Weights of a small mixture-of-experts language model, trained from scratch on English Wikipedia.
Size: vocabulary 8192, 35M parameters.
Below are experts of layer 3 (counted from 0) of a mixture-of-experts language model. Rows are named up (a neuron's input weights, with its number) and show model dimensions 0-191. Each number is 500 + 25 x the weight over its row's rms, rounded and kept within 0 to 999. Numbers have three digits each.
Before each expert's rows: "gets" lists some tokens that make up at least twice as much of what it gets as of all text. This comes from a sample of Wikipedia text that the model never trained on. Tokens count by the router's weight.

# expert 22
gets: "0", "3", "5", "4", "8", "6"
up2:485543512510474492518460461495487476525520500515554532472499516494527491516476473454488523508467475461487447519494485484506538512491466476537527521533503472517509530487511465487489492492532506485521480439521471514479502481512484498511518514482486463485504479483537477555463476534523457495501475516477495507485484476499496516477490511497484497516525497516514525441476496488478487506490526473511525516497548515465510479500518450521489481506508519491504513523509460464500521514499530477444493499500492473484499479535539506505476428499559577460522532527496499471496468484467552485

# expert 62
gets: " that", " re", " as", " all", " at", " when"
up0:523490495517491446475509514457494478534517508518534448487472498504503505526556490491488544511492504512507491503490491489469491516459513471494457520501448489473522492538525496489526500464530486453535523514505456520542542494468507472487459474523526506503466479506502506523508527471484486460520480481514517528513482528504492487452503511467492470485495456513509493498526487494484522478484502569525448512527524509509527508502490496491528462464496514466560529472496526502488491516475489479529474475517449485496537468489515528505484500498512546512531465511532548511442540455498516466

# expert 3
gets: "6", "4", "0", "5", "3", "7"
up1:503506497498537551530502508479529488469548492476498492549565511482461482502536507504502506477429456490466511455507490491496492495508511472507529483478455468500457479527482454493506487521532510515528498487511492468435551508500515503513561465507500570487515470493504522535469504524521513469474491493520473480471481501485540528492495494510484501512482468514486541532474506483477514481524507485495470471475485503491475487555540464472509540499526473479489473504510521533475535519489484512518461523487482497495512504519538560462508490524511480470534470483494496483492516494499496534

# expert 7
gets: "d", "t", " T", "n", "st", "T"
up0:476530500456516524487534520538474531548555509498522510524479470506518518486490475485497530489543490454487469498534465500542514503513502496465514537531505504486506497535516476476516495476519473517517505518468477487509561520529512487503557424513500516489466494488502490531501496481510506550514509527472478518490521492488493481486516493496463502480514479508458503462504504496504501469509504505562496473514506463512519511471514548513572544507507521535479528478549512504488494522507527528480470509505494469523463503532546480472536516444503540531468523465491495517482495491521536520

# expert 19
gets: " |", ";", ")", ");", " –", "---|---|---|---|"
up1:498480568493479526481521507469511488464486508492468492511471490520501479491514556472487505527483503445477524533512493504481496503504501525507498500474482493500507511502493511468464504569541548484500501505502491521512486464490481547509477485486470516493469500489507557567506493548516476474503481442483499508483527469477518528562476496505552475473512502481547489531427521471490500471459475506492470495502534477496497503471504508508501485482516504497511544473516548512461485513484511532520476517515480485491484469540476515476485523496485450524460518513475549525512484485530464484

# expert 42
gets: " |", " (", "tri", " an", " them", ";"
up0:471523480541460483465481500505533532574501506526559472519505510487477497534470469502529482530497462496471528468506473526510491493514480517486503514474501532521496499516509520447491513548483530554476478548477510477490458519477484503466503535477502485525500518464492475494500483468487507489483498468474468512516495457514554512478497482468507472472492503437452539477493498468546506493508482565492485542496520534492515522507486537507503464530550493529530483504489520521496501519467522493504488530535523476505514501462527489484520476496458527483500503460519504525461476496493496525

# expert 46
gets: "9", "0", "8", "1", "7", "6"
up1:488465494555516532507501495526480483524518516561520495509499476482509507502539519476529537538473503490506487487518509495496514545476486483463487536499488497454478508488469484488488545536538517524492504477517503462539463509511455548505510490518481527512476529528475485490491485512494488503508455496515514515464503474487545477518445484474470461475545490459522498476526485467477493525472487488498499539504459508527499519529531481487569497508511527456486525448508540538522521546476489523464487500554483518481484491492547459493478497504477471475507486530507467542514488514472476518